{"num_hidden_layers": 8, "hidden_size": 320, "n_experts": 16, "experts_per_token": 1, "d_expert": 304, "d_shared_expert": 0, "hidden_act": "swiglu", "moe_layers": [2, 3, 4, 5, 6, 7], "router_score": "sigmoid", "normalize_top_k": false, "routed_scale": 1.0, "balance_loss": 0.00385, "balance_bias": false, "router_cosine_scale": 20.0, "init_std_router": 0.0294, "lr_router": 0.000994, "vocab_size": 32768, "norm": "layernorm", "norm_eps": 1e-05, "tie_word_embeddings": false, "optimizer": "adamw", "learning_rate": 0.00194, "beta1": 0.9, "beta2": 0.99, "batch_tokens": [65536, 131072, 262144], "max_seq_len": 1024, "train_tokens": 315100000, "max_steps": 4190, "dataset": "wikipedia_en"}
Below are experts of layer 2 (counted from 0) of a mixture-of-experts language model. Rows are named router (the router's row for the expert), gate (a neuron's input weights, with its number), up (a neuron's input weights, with its number) and show model dimensions 0-79. Each number is 128 + 24 x the weight over its row's rms, rounded and kept within 0 to 255. Numbers have three digits each.
Before each expert's rows: a language model's description of what the expert responds to. This comes from a sample of Wikipedia text that the model never trained on.

# expert 4
Description: Association and relation words. Words linking people or groups, such as together, along, married, associated, former, partnership, usually followed by with or of.
router:144150128190150152129091128122142131178106117128134104087127116092109100118146141113102153143107098150136142116139135112161171108107147129188139160081133141133137146141125111128127118142138097121098151119138119133121134111099155141104123127
gate1:139132117119067140120141116117118094097128120198134110108123172140100101113119154118124102130158121165099108104141161103165137105168190148098130124139124093120119134137178151153101137167097117104124116144093182143094124133130146112164127124
up1:145131104106099139106129107134098145102109109175123152117143141111150089101156149130112072106138121129134140134125138161137116131141139124090112141143144105129127137074122086149169128096085100131104119115102119122103146076165103110149121142
gate2:125107093140129156143138130134108097113106144121124091116140138130098164122110113139137137132169096139175115140123155120125119098084117120179143100091140141155149101142122103139093168109127099092133103094111134108128093101093137100147127111
up2:139105124162140140125106089136100122141084143095124176104137145111099131129131148124069113105138101119145110141071122110161158089156110129104091121067112160130118151153110124178127131136102096125068109128114118155125097134101113104142129139
gate3:115119125099141140116135123092070148149113162140132132125152103132119093118095152123143157137139092176121126106128138099106096085113147141163123119105139097133128113084168143114171178117110143139133141145143059107132131110177092138147149118
up3:118134114131097141130151138121105147141154125182171122127132145130119155146095152143160166102087102107126105136109127120134172141135170107158159133146129108143104100116180151148164143132107125128129140130145133111130126188113120187111139128
gate4:141095165172128114137109100099114118142129122147117148128102106106158100121173114126099158106114092129108150109128117131193124129121100087121150164122132167080152169092145131106126149088150116162133082160091113120162105120118159135112163153
up4:111091141153124111137117095087121128142156125161114160135090122119147096124186108141105140095126090108116126108146104144187115151118117109133137169120127141062140154092132136107126163092126115153121094150094113133152107114123135130129160144
gate5:110110179108117110096150176165130128114123110160167153126119157098099145134166090121107133138130117146153164114136117103107129120147150092146106135115163109152088136177124147100120130144115145182130165132120114141143136098153123138096165155
up5:153137125158126151158114131137108115123155151133106111113136055103162127091117178106121135111137126131135116093132117135124122139073112113119177155120085125107111111101162125131126134125141093127127076125108114140134085168048138167141097121
gate6:105128155090120133121137144180131154104109149122106153104111107148140087125112149143127104103124146144117180101151134149091113143108122139144130111112194118139101110140105116096149108131145104130105142109118110148127153128165158142109181147
up6:161072151147169158116119139143126173107123136128111182142121138120134115112141137125180101104157153140115122103125114118079160117111124107159150128091070107184122173159146085133141105121138130120131094120161095163099122118101184152164142118

# expert 14
Description: Sports competition context. Prepositions like from, against, between, round and sports words like Cup, club, Tour, Bronze in match and tournament reports.
router:167185116131124127134101115133153121135103088110154129100133175101105149098172091145062134142117128120127152098083133145111137121139138148139118157111129173160090103077123112144143147105161140155157140107147150127111129125102110153149150089
gate0:117188145147116119092138147130182099170099135135155129112151129125127143121093145126128126101124070089115130134166151143106146147176111109131132153141141100139111140125120121102158143138106135130094112139140103151105185135104144082117119125
up0:130138144129072110142089126127109128117158116108141123145128080159107171122142122139113127175121135165162135114110133113154128093154128183147132112159082163110143137103126149111129126143109124113163121130133162132100078173151100121127122158
gate1:119151120101134123174190138128129143153148117161129122147119105131149093122175128120117143133137127081152117123103106162162129151129135160113141118132131131150125093179117127112111097087132130114124150115153123161133120124113134157094159121
up1:098118110107133127124112090129118115130129137105093115134126135163126130100110170121112087114113141165159119151114157122139146154121108145117130100168144129128131122080173125165117112092122130130139117148106114120127112142132128092162109114
gate2:109105118152123128091082108081141137136145114098112138127152160142113108098155127140121126137117147133152136116099158130140113120132143141128130125138134147127141112143102140111120104109128142106137139114105168179105134105108144108106092125
up2:138123135112116108116131115177124099149111101158102093063116081187150141145129133173128130112154148122134122121132082122133123132126083122145137131112128115145101117121134074160153134106140132133136094164165069127112153114108177141142134123
gate3:157103124148151122135131140089131138154142164138147150187153131131165127112121079117148131100135146111123128135105104130154124082155104125108122125109158148121100090108121126109141136157145127171178106129144179167111119178148117139114146103
up3:151104107116061127119195087139083152136115066099117126111140144155093147154130167135129134133140130142097119137139121085167115149101125117163105107148111165105154121124130114105102142113104127122126121140107118149103171102119130156131114103
gate4:138136176136109094109134150149183135148083120149148133135147113178125115113143098115133115097118151074153135105131141113146141134134126136124127162109112145133090155138100117158109149143134111090112150098091132139113163125134113167115120094
up4:158124136123125116102136145179139136150177080105138118141158127126112085130171153111131154139112112118100136118098141092141088124165166149125152159148118132135105115138114124098141118152095166118130107109100148131102129128128106112073086126
gate5:121160131144143118128099164188138108087130116134108145099117138126138121127098113106169083134116120183142128156176115130131131101111122121147148117119117125152123175117177150158125134115109136090114139113103136098124097120152151113119115113
up5:099134116122135139140136173139111118149175132152101132153122119156142085115115125157095109115107136163136112149069095090125120115140155116139119124122126147112164139090161145114107120119089111110110163151139141165120079101150174081126165107

# expert 13
Description: Place and institution names. Nouns and commas completing place or institution names, such as Church, Cemetery, Center, Ave, plus compass adjectives like southern and northern in location descriptions.
router:138153146156149127137145114125134087140106105115139107095153131139154156112126103124125106110088135118136169102098157144152122106175158087142154135119147109146111174134084150099118109082146133067129141150135135127143154101111130116127101097
gate1:145156120109174166105166094139125103106125162134094090139159094125135073141131115130153157102142146104104104140099121132133130141149121156115157123138127109141146121109105132113155136120120119137143127164130122150126148096152114131127079143
up1:138098117156108124127153151126100125137086140110157134096133102136094158148029095139125121124161114143115101146128150120148162110114138138101140114102123112129151122146156125156141133153057153147106142143152092107109144138134105131091134136
gate2:105163109150094117171129140125105124151124157110096125140126149082145136098138128111092149113136167121207127105117096154135148101150142122116114135127129089105100167147148129132102136127196118113091134120098160130176164142151131122147131092
up2:124097177073162149105104126116155150108151076146103128130110098162089167180131105122119093152127131131088122178114134088140131155176144152152092100134130165156124106090145097143150134105054099143131155138112099160131130131111148140137151126
gate3:113128106158107163150124119112157166112106157139176130111110153148079137139131109095166121138130176115146122105121138144119104092144158111131119138120149102121135109145129073171128115173091129099102127127125141087110143117083114154109129132
up3:127126094069131153124117127128092132140147141121101124109152110104161105134087146141120156151125122106149099145123115131156109171097118137109158077103111134135156138102159146119105113111142078150123115128148094136128134126092150076132114125
gate4:147097158159169122128111100119146140136155130089116159130096129176129105137135130154113104137141137110132115157126130099103139113139123091130139142132148135117140091063119070134123097147086109142101133145101104150119126153130130108124094099
up4:108128148110110106110135122111140118144125146146130100124099186103121143111143144131161133144130124154091114073117161165126138091107144090115116137138157154186116159128138128138149152124118145175117129127113157093125112148058133120132110145
gate5:142144145098137104163096132120161124120175148153117119122121166130104108144096111160158109124070151149143127094105156105118123136113132118138126211119134161133141152142108111086095154099124111146128179123116131129126132155099106121121143110
up5:117105105138122149101131102134150106150098082134138119132101159144120142117131144102121171129157134094149132147153102149112165123104151137123138069125121113122122076116130153163162088158094135119147118115117142122125116129126136127117110150
gate6:095129124119126145116128132143121114120112129101118128115118130104110141126131123125120130135175111130148148145101166138155153089131086054110158144127133140113149138130133122156105121146119157093129144092121075184115113133154133138186134114
up6:109186130102120137092150130122102122112124132110126135110151120112143140126109101112118115131145121139168148133118130137158157140141089170168129119129151136111112129089113095127130133116116123125122135097112110112156096103118134076174132130

# expert 1
Description: List coordination and digits. The and/or joining the final item of a list of names or terms, plus digits inside years, scores and figures, such as 1927, 6–4, 15,000.
router:176155138137143128132130092114120107176115106143118143057129134100100127099132129101141118110095139168124168129132146094159167090141115132122143158130141129155125198149138114129102131178151146147145133130140126148125109113112144130140089106
gate28:099168109128111149142147115121122175138117152150171125123110149071108084151112133124152145168102116111115117131130146159128160137156124148075112123111120086150126144125128122101158106140137090121117111118116117128078134142113161133109120150
up28:127184108135095134129127112123129087114116132143154086068111163137114104110113108137136147111151130083112106112144160162156128158131149122189135147108151083111139148145102174119109121108092123140101175112134162110145176080126119106119119147
gate29:108131108092134131118130123112172137110083154101102110114128107142096161143131134121143166114094128072108140124150151167176123118103125112094108133176149111142110126162145135168106104125141133172195139124191119137126164126122130086125114144
up29:146133136147106113127123136169110129146134098133151155084150168106124123129146101147123115109161139135134124136138116126113153174163117169129138154122106104083147107096145134055145134141114102094106159134097122107164120116136132162106097151
gate30:158117122126105141148145147132189124128093130141122128133127139134135168097143122150122140102149154135140125117111167165081153109095139124128103108110146086175077137154141110136121136138135108109186104125141132101111114106130186123125133129
up30:069172119113170100134159075169119154128126162130129093120144159136128102144171133109126152177134104125110146118149131094144096154139137113107128070144180113099113119120116117137159118137119115145125137108076131096080129150154124126121139141
gate31:141122112132156130160126154153130136096137163120121104145089126146134094134155138089150079176146147127124123139124148129156105081110097115113091136128148161137132155143161096112121132125211129157126120131094124167081141115094166146142125109
up31:140160144074093117117120128147119099115091153100138130121149119151101098143106112118128154128164110159122107109135150101183165117117101063111115110114104134091126069114128117169110180136129122126116139152138147106142136133127120124121136123
gate32:129112105145138156129115103128164166107116200107158117147123162097111135126174128130108129129121177134141144104156097124116149155134110138090142138122139106125126153133073114140128114151135141121064130146091160153117138112124129132135136090
up32:115133141081083113122070113148147115100133150144127118125130139122147130095106079090136106131111134115176121124150114121130128141078078120139157150099163134096125146104100095116131103110139161124111121114117148115123133153085149139140124130
gate33:130071136129115138111103131149178165110112124112136144152149163110132095145127139141111115140120111096114157107139114157126098109161098134111140164136174102146152170131136126182127119100139126135145126077096086105137155092117116125085111132
up33:142136142113137114106108123105107090112145156124163131117150147124140117122119156131144098135096155169148141094124139123151126082099144132125118160153138127120091131133153164137120118146119101166139113132098086096101167149129087127141101156

# expert 11
Description: Line breaks after headings. The line break right after a section heading such as ==Career== or ===Conception===, plus table rows, country codes like ENG, and words like most, less.
router:134124150172124130146123141180170120173077109113115100114155161122130137051127143135098113114077104122143158171125127103097106104095107128135165141134179119141124153144100126115131139131101127098134124136128148102155110153120125111138069120
gate1:141107137119123114126171118186164149129129133117123112121119101122128130140170145133117156158128115096107113133134131145131117107167103104097135124162168138144132155115126116121086101170102108118115116151101116130161136156161112158108145090
up1:107116111105118137105132124126130110140113171084131128140131158102098133118154103140103121111138167122140127153124142148153105124157100129110105118101115079137130107148168040174140131152153130108115094112154138093087120117116106066109107140
gate2:131138134143122101147128106119149120148101157144133084130104154140098151162137100137100120102139108117145124103129105141180168130090142079106128145154094128123133122102126107147139134101139134139121134139104121135144129124139154151118105089
up2:141109165123073130094147136125103140116145127105117144115121109127142118099129148120143126106108126153117153127120161084078095070102150168139132113151180156129114132104107148089121153111140124103152108117149126124107112127131146067102140172
gate3:148150113092108140117132096111138081142103119115157099095175113100152141112111098095155159099116173114146111137136118145167140172077142138113181120083124073108118126123136117104129156153174114094117145133092098115134120118147178119134155139
up3:134127136120089128096116085131127095116094110090141161087165095113157117106087104083167160093140125112132102157121125122149106134082102152131168127093142115156095116107138104090152161149151174130127125122140105100098109187130156103098127167
gate4:133148124177112129147128156137122107099142135083137134086151125131149123112123131120159180118137113107151098137106161143098148160075143131165175134114116085122103120113106155129115094157133162083147064121117146130147121139137143138137140149
up4:104151133098154127099124077124148113155103126081166093091145097123086114092054118119186153128117167118136121181126110094091129164120174156124152097114138118149147107116133097090115132171160124090181109127116143116124151130136160113160127140
gate5:126146146117155142106112097136142141154111130115164137129137138078142128157129102119143149121114140165135147162117125123129130195120139089106138147142107117166078110165089140118132162146145142113137153164100094100145131108120160102112127145
up5:128097144128164135110137120085120098144126153127138109102148136084151080174127159119179171118127126108121110115085168139151137093105075130131135128161124129203125155127152131100142156206131120142139119123148092100133142113138125180163156133
gate6:139155165099124144146074114110147141114175116092140138099122159103121130099124112115153151143092141103116158144139117112117134142127128136170131131148109110132116131149128126142136112105139087100132120141123126096130098100131126096168090128
up6:115123107099136154117132159151103129134091165102142052101151158129081115147090090135135177147129128122109139116110131154080149122130124121111130120089092180159148138145129119127099163180165129113129156128147127169141107131154122137137095110

# expert 3
Description: Main verbs after subjects. Finite verbs right after a sentence subject, mostly was, were, is, been, died, belongs, plus line breaks after list rows and degree signs in coordinates.
router:117142180126152159132141133140141085174123127117171114125098115130105155125142135102141119169080149143194182120139111133160156125134115125126126153127109134119153175147119129127103124124165123099151130141143088148115113124129182137120128062
gate1:153099160208079139128104146144161124175124092126113115133091139109130106134108107122137158128183150089130120141116154110153122131120161123127125163111140144122168123150132107146162122132143140127090132168146142140068156128058132154158115117
up1:109118151170100162111114126095127131137103100120153104124089156117089116131126091128195153147147144142120133141104141082138117144123155146104109127105132121127176154147118114120096110185150113122156130207164116125081121112064126112148171158
gate2:151146127109140131128136070106127098144123102142133105067144122159140141166120170161140132131139115167109164098112116138119145143150105148131114168117146157161127152101120117174127131131144149128113107156121132140081120134097114158128177129
up2:123164115114130144145125160130094118096164165121121146164132142113133099061094095096110119127108151115151111158131126131169136148095177127112145067145126103066124102120163137075137118084127109112136190097120154128131126110156141096140100133
gate3:140138178135122094144051137146154150162142089097140105110143133137113137137107098127161165131124111100128144151131132128161144119144102094090129145167147112125111123126146117090149132110183155164149125096105092119129162152132126134123102128
up3:140147145077088111149126118081119086109144119126130104094141173123126152101117147156124136111121138110134111184180111152173109139130118124132152146161161118097103111077132130116150146081149121166122143125119129080129170145137132121118125172
gate4:123140153115137135120102130108135137115108147110152127138150165107142163115148133114116093125157111170166115161170166119105143143067095111168152135109148108104120126134093108117111157140098137176093119144131107119139128080153154151153142118
up4:108089119159117126096151147110131148135152117101137132108113169161123112105132175115135106146137121142135137154149136109080188092134057119151130155096129157147141121118114163111083143151073105139129116138132106132104102135105121123174125138
gate5:163157129126105108138159147120097125162172098194071128137142152124140123142138163121137137109146132143093140150116104136157140113145125173091114117131154126103174108162150147087117113108164126108118144122169142141123102100121117131103127141
up5:146106167106107111126145107129182084137141112146150072129117132139087098102175146127139114125131156149110134161117093143160106141147130129098108115129144135078180142116098142129094083129136119109100123099142136108164161144137126141138127085
gate6:140137140144114130101137144161142128107161137133137118119188117100123142080169142127112130098117120106139135133085134139143087105085155119143139117134146104143124136138120114138111182112134125116129130149125110142115062044167113154135125118
up6:145121128121142147099148144153100119105130140143179095122134126135116084131136117134153149070100158119120127102113147135130123106078102134151120114113165111132123190166141096139121143144129161118133088179168124142115102056133099156130145137

# expert 0
Description: Mid-word and number pieces. Word-final pieces, digits inside years or figures, hyphens, and predicate words like ascribed, funded, able, due, used.
router:119150145141137124133117091154135137136116109111134107064155138062081123092096097107158139149105146156132139112124152108109156116115105130169116134115177136167127166123170169131068116106144113137154114109091146119157117126090154107102091134
gate28:186174106128147142099114132165164142111139107160153116112135142155097124139119166122123181138148116123112146172143103129104110143109120084119126146089134126114142121159107147084125168152142090128123118118144120126094157078151115148101101117
up28:141164139098185145146110092102143113116133091139100108107178087139158126147136117133154165129142135137121105114148078134144116166108153116148149156096161101148108083124126143101130131137096087121122121126119156155133114112129145170108122148
gate29:146146139121132145151113195144139108121118093156105136130129121142128125116075111088140163120140157154098099104154125132104145144112167089144127137114132159129168139077097121156136141115126139128126162141093096125127134152105137106152118126
up29:110097141154100142121105169138124123137163160134134152148142161137186153108143114164142132105133099127132150116091127184137155159149092104147170122132121104102101158159119166124114128146080131130113113107171139128117089122128075155122132151
gate30:142129130160171130155146133121086079149135143120146119091149156144153129118123167110155135119150077128123093137116121129107110134162164129086178098127135123116081117117132165088127168141143102121121129126129094086147081149096122167130083136
up30:120115110112104123123126167097129155084106130101150127146130106094130088139142085131123117147132119115160108132184141149139118120097151112192129146110126130171137114159140104191141087101157143115147137090142138140120152136147113123185139097
gate31:115113145111115108112106123115140120121090145094125120099117107153123148068164149131119146138127098098160138128142143149129112149123176120157128161146150141153160122149124159145084123072177051088125130144131126117111131138084122080114093121
up31:137096119161138145173120141112092139154139087150143133155138173171101130183076122142139123108122141156147088150099146101125141124123092105105134100094110129132094115134112118121161148167090180135115092091094115149125123167132128176134137113
gate32:169142141147125109152163134175150091108133113120124131101154145133138119131158153155101127131115117157168177121136159111150114101113090117091138158130086152142107128137102107087091063149135137114153103117141131169152124109116126117093125128
up32:168132157145135120147161102113146130126158148106118161104093147121173103098126149162103089134136125168121140112106150101127127110114106132076157173129125165111146111156130095088094103102133117110092165115138128132143102120141122143102144137
gate33:131151179145166148124129138133116136139106141155151100128149132128115103155114145062130164160156105114094104140100152153174106120179135162109096152120122122116127162145154132138110088120142124149085121149143119093144119075111132161116125170
up33:109092128130176132132133149133137110132157142104152096158104129108140183133117126134155127133148121209157121178138110169077101106151154111127162096139144115102130157138141144088141154159112132155103093124102119089109088147149112110174127145

# expert 15
Description: Prepositions and infinitive to. Function words after verbs or nouns that introduce a complement, mainly to, of, into, with, on: trying to, decreased to, out of, corresponding to.
router:174117129120128121135104092142135129175118100136116110087127106112068105140172154136121149107097101171140148121109104116140146102148120102149119153091159138166159175139146122102112104149142102131168149135127148144126108122095117089135115068
gate1:148114117090150122143188147109098146119123106115148128090170116134115143135117124128146120110098080132118169136095119146139129074178132112121123149111115123165130147151154120081096109114111114127172158122157151109090133109128102142114104175
up1:114122106145145139104143141143125138125107119140116094150138076132141123114118145143130109078107125074097134108129134137151143127090157073138145135122154107163090128146096108111124144149149158126146141155119093111134111111137145128130155170
gate2:140138146141141128160135192136137126072128114138139153121097117141146151118147162108135150160132089122132147139126126144116120126131126159156149111164112130203134120141171210143119102106155124125183163140128151105115090073149141140127112174
up2:138116159177112104154165161146139084114117172137158157116113141120169171080137129103134109119073127119152147149103095133132176141120132183145164149148084143163093117137155132120100108090097150106109124115140146098149099085133168127157124152
gate3:133139109106113114126081131114118140128133114081173131100140157099117158172160113144162128141141113127106112114096146160133156172162134098088135113082137166129145155152108149165095120131140112175103130102189165096083120170081105100165139139
up3:140135122117137090113142100171115093109099094059141144065131147057126163113139103115107118132101151144103154110152156113131146188173140123150135125118108100145160101116147139121076128097119133127083115127101100074139119129168137099128082142
gate4:133081157138132119085099139129139178126128108143120108068128138102126091148123097121149171162088160120122157129099155066138181121112032140134138131132124180159094159129098186127116121157123124146107120154143134125110115117122154119129088162
up4:130134125126148115146106140178166139122103142109134096121120156144117122145134163110135144150102140088111137136145140114149142124141134101109118148096148152140114157121090124107146126141144096154152135174130101113090143194157117083143121131
gate5:157054130170119147161163110103103115134116167138158063112138108090137122137079110112146169096145123133132102132126098070141165159110171114142136105094122088144105153162121144128150157155088081153159126132142113133096138125082143167123124143
up5:113123145083104126114102111142131099131115086110092135182142138154117112152182105131094146161153137086137165110139109140118168069155099114171134124126122092144154157116096100138153110164161118114191156084126122130125121116150122131111160109
gate6:100147104078135117178121123107155173090095101102130153121161120133129115147144103120126175104156116126104158115092120163102134144147108146131138112131095132161085115077147153113132166119103095127102146108132116104111153143139117150122146162
up6:142183103112135109111149123130129115121131113091097109090143172144129156134105125118122179066123102085131150139117127125164071091139116077130154136157134167146117117131098123110163108098125141119102141118105130141120115127090171134121098136

# expert 6
Description: Closing quotes and brackets. Closing quotation marks, apostrophes and parentheses after a quoted phrase or name, e.g. principle', Kirby's, (ISA); also digits in tables.
router:131115151139131087159144117147166137200133115094164107122088131108133144116169157076057172198129132132134185130155142117125142114113119132151145125142144139115133155120105124152119128112150108112124129133086126138133104108101127100103122095
gate0:144101106176161126145176153146086127125123166168141074096128104128107128113091135127180122068148113132136109162123130173110123089158143116124117120142132122143125156162096120121114137197105142118136186184157118126126155109129159132121124131
up0:123163139086144136108103094095116092141135131112130112129131097172133118137152107125107139173094152117096129081114139108178153143115135170089119122082140143134157080135172118116140109094136128132142119082117111133111113137120083119130111098
gate1:111111118087116123142116128140118115137118125140124122149133147130129147142078155162128113102121118121144110166125102092106178104133164135121113108110167149118138091134162161153144126095148126105159088153157124153137100138142141117097130085
up1:144160124122141092127130144104128187147144126137103123117118103185138166135156159126125140097110134133144164099160163105131134122119177108118123121108113148121133177139144168089152122117126128156121124158103106161114112150087135090144121138
gate2:138140140143135115131106102118153124127122123144128128144156125127146133127121155138142148137091137106140153112099164127103120113124117180134133149175120150120087129164102171119127133124146124147135112139123156129133147086110122171097075128
up2:119140168119123131123104123150140118141153164116134157141127132106126131133105134145151155132084148108159107120126175113160100142089109145160142107150172198092139156138119094114106114157164163144152137098092113124169165160117115129136070103
gate3:123117131115120111113114139096121147149095142132099151141107089143107168118154121102113129122154124158121141140141135161104171116163111121100110135146151138141156134098154119132160131080124104115076166123101050131125149077168125131121141107
up3:149121119094128110116097107114130197164110127123116151119089164117098211097099152128094098126132117153112130117150080114115150110133149125130120123106111101114093154110134098157129151087092139148135104135062107143166117136112124071120127112
gate4:145154135094127110122143145073145137180134119126128147126116115108136135129133110095123138131123117175121126113113128139132113101136098156148113149114101126153119123131167145150135152099148131111149090149160155108114117148114122102148126094
up4:153129143124091114123149137094169159153161123145124142136101127105139166119154123086155162143112146148133119074155099142118134136130115176121124109105120160114143144088144131156181111114100133114107121162130129082103121131098118098128113096
gate5:112139135142134107158136145144150130122138096124136146141092123151134132130091121121113107112095085183161126149080103123125136099112115183134153131122096119156101163143099184128132167109143144146151128112118149122123113127135117122121148088
up5:164108138142115111099156154116160107151145129121146123140140156131160127123127081150147119134129137112164114197118103133121124109123105157101151112093162177115110131154086113123125168172149125143136137101152114117112133156108122164156129064

# expert 12
Description: Sentence-ending periods. Full stops closing a sentence, often before He or The, plus line breaks ending paragraphs and list items.
router:117148191172111158169120090154185112182093114093107119124127127108116125125128114113083177170095147142144232126108137135154154132150131114107077131137145147147119131166142112120148137119164108095108132114097095164163117132145127143091122069
gate0:117115115142136168106204121124123156151127109068121091103129126121124125163100110108141167094136108126095168159090119157123139094106134145097107116132171194140119115103151130114131113115120110140122108137140127167085150137121114158104088146
up0:135126118109135141127178117149120132129116130127122106126109141111097109153139121082132136137137138070108138112140146110123129136094113117156108123157155138152170128095137112138115081175136109144128139125118087107087127128118145129108128129
gate1:161138187053126127108137158136154070135130159166131107105123135129123107147152120075149133155117137099143145174167139120160133128111158117129125148141197117113136121140155100121158104125190116136144180117132162160128142117136152141099098129
up1:114159067158136129134095098135147163145119104085146097100130132089098154174112091092092171167130119120112135092135137133118103107123165137155115101132049082112160127112123126165114089134152107130166112149108109133135112142135123111150093128
gate2:112137108134133104140107121094123104123121129134141114124127121141135105124139104100113130086135137103155103145144134133164117149116145143149140157147117139105091129134094160114097122113138170147108108113148107132080127111132134128120126145
up2:117132136083111128117122154123112140150094135164136122100111109140059093136074100113140151107131095170133129092128109153119079139116094167122086128133135140162130112102136128149137107118119108130130135189147150121139142121132125124134144127
gate3:144075105191122110116152106080135142123124109094121159106117118120132147149130118137137120116123099150121112100141079078115122109147104138092114139143130145174083149105107147146113133169131131163104126142123129115088140099104141152091106151
up3:125157134091131150129127165135139118123141107136145104149127121131148110111147137104119147110134137112138131158129142159143120127083138109161145149140110128082175112181142134098140118083140115077112153141144099135133143129140109132115100083
gate4:163119148122153105152079096174150132164100135066153131121131117147132133139158149130096120110091141111124164130119164049128160115145134092149156139136110136122155128112114115108132152127110165128119110164167080176107113145133155125163099126
up4:147090148143111116133031119112160102136151111074116157125110106137162125117147154129099111100131139099119114086091109115130128118130140124087141087083143105158109136132145129166148176093093113135144093123152140141155128176115119117169125133
gate5:137109182154137141111064104129115149139080063155150114138134102095100154112151137082105112144112130139148119138128104117132170125091129160119132144106101097106158153063115126134116140128122156131109116140125131117134136095145173119088130132
up5:117133146108121100125084121094123164135088087182118098167129056103105079131159137124135169122154142116127132106130121123136121111135071122121119134125138135131128159124085118092104121130141144130130134140145137138114144118132135137140097081

# expert 9
Description: Auxiliary have and parentheticals. Forms of have right after a subject or "which" (had resigned, have lived), plus born after an opening parenthesis and See in See also.
router:132131135116160130126142128147112105126092102109141084111135157081135116131082117094163160111081105137143133126105147086122149135176163088124166136122149151178148145179127097121113158152153147109153125124106130146174126151111126125113103072
gate1:151122104128137165104150104102094152140057133149173127060155160112117135141115111104139142100133099123136109130144138132122082110113117152171121128170139123124113135106123187118110173092094091107141109126137082129103128111098139139114095134
up1:139138100114139126127128162162120099120107140127151083127179126134109166129124126136137126172150148132145110141106124165110180128148144100092083145077142155148162129143113106085087085177123114142129119113143167128110138119121113135145152104
gate2:146112123129086120152134110155088151122117134142104107118158112092120126104121126121101059140138149125094121103109156106159155115119132139073122106120100138074101165090118102143115109105167145137134145110098123179158086163086118122151145103
up2:127122120120121145106117162113146092125117131119142125133121153131139102133117090128114157106098103114138118102124113147092119179144129113151160172111137136167090098167094109139091102147152108129146138102131145087132181137129109118134118149
gate3:133155126116149076140122086120133139112124163100171140094141121142115116170115107119164131141159156129136103126167083143152142115102124115131163129113131057149112125097114138136120164129136093126092123144152148102141103164147138096094181124
up3:110090159129102090130096114137108134136135151111116143140120111101136135102174125146129117105105159147162115092121135119147187188093102118085099139121094114147155119107163134139154100171135117125115099140150170142114140091106165104154143139
gate4:135100153114143113140144114122144146146134136134146143089139124125154111125127156088152117114147140092144158126113133145163141152114154142093181124162149106091129119092079140124095135139141133139122114198128119101137120124136190110073144110
up4:147148133123131161128115088119099140146113112119184128124136164144109092127105153100131148116069158140143137157183144129129122132129131146126159144101156101104136159114134130152122086123151116101124142099128156134105145142101083110135096106
gate5:100117089104118121123139142084145132181121140156172136110152159094151101149126095149119142084105098095119093111107127149134122171146129121132135159136164126130160150088173129111080096154145100118119150107095114126178115130143087133134123103
up5:118115103139141160147124122114137094126164133099108137092144089119097119160117116127107119137164131173107147121089107135069123148109134138146116138145112123127149179137133167142127095097141105148115085153138129059140133121117136080146143152
gate6:144118105115211084144153098128110148160122118137128136095129102103113139136137118143128120144105112139125178140092153125158117124138130113192109106111153084097143126108122125135128157087132096156154132150156130123116148099184154110182100107
up6:100121167135136131113111119146128186093140114114113116173165147156109096120131167105123165137145102110097108117109170158130107167132152117089109103168146139119099142105136159129184152098153127126084129160123112135152085101134136138101099127

# expert 7
Description: Spaces before numbers. Spaces and digits starting a number after a month, colon or currency sign, as in October 13, Total: 59, 46°14′, plus same, this, different.
router:150140163115145132123109124135118136164109103126144106084138134139099113095160107113150132108090096147138205127132127142116176105111176129094136129099133141136091179158126132127112098121123109095159139106143136125142125110113178105105111121
gate1:134128135202148113148099132104132116076147144097116102147123140119139158092126156108103122151140126139103067099135099141128112147159094146103140145155117125157148149122141171134085102127139116133124124112105147096144082105142121085117128136
up1:107139120115115113129122139115093117114138154137123071128105105135120113125146146146087107152128109135122105107129124104103099124145137105095091150150161122115148107147183152152087130153111077128090146152145134127146120141154132135097127106
gate2:145147146117116130119119126170163153115107131089121138113137141147115112129122096084120163120174127108101132103093189129104137108085132120209139154108127178194110134118124134095145107113149113121121184118147148108106170123095127140136120163
up2:132127128107126101123135180173143127125174107168106147172112113179134145143181113150154141163119138165127175145124090115112123109104132102107131132126092144114102108154093132132131115135197127116157158112140177111133092156114120105077144136
gate3:161127084122093089148154095098149150138103117136145138114142168119124087127135076157153102144134151153140127079113135109162151107159108126084119169146139119128102107134125109104118160132130145178127127108121162116133151157121133128151139111
up3:109140100134124108140155098112173148098103146103134153113130150110150092076115081139136134138111141143136142119089131132148161130152116141116096151132152122094140118135135106129132112109112167130103120116156146137123109152130158149156133152
gate4:113076099155144162112165115088182144139097114118101156147123112115149150154104115144097112163137129083142128122131116135144145121120118117141134139116127133173102107101091082147121121155128172159101143104121112128098155120146119114089107116
up4:105137133122144142130147132099138094152108133136116136160119135124164157142112152151098153134094137144113156118155127077152143099148108104133108117163164121105143126147141135123160151097086118132127153140141103146100118124161107093089117096
gate5:105133133158113094122128128156146107137134081159104114137137118117142121103139118104142136091137155127113139105074152119158159159158156164108115117065110128128116120107154147132144138139138141168135144132164123126084110103109131130144103143
up5:104144138166120119094083114139147104128139111150143108164081156147147130094145122105115137114136149145146122130113141105106086147148166106134156114108158145138155130124135140149128154111111134141128124168156123092102104145115124105141139166
gate6:113150150081131146134144070112125138112125113136144091178122132117143136131131145162117097098128096156128163137104119131131099108117092136115122105127152141153140118127136136106134184112158142125148145085122137141131135135134133135126154167
up6:119121142098119104132145117104117095143140096150158101122113132107150119122128144192153161122119107138152128116153136108114185122080124124123166137121152113152116094128140112132162125160110175157170099092109129141090158156129118123129131130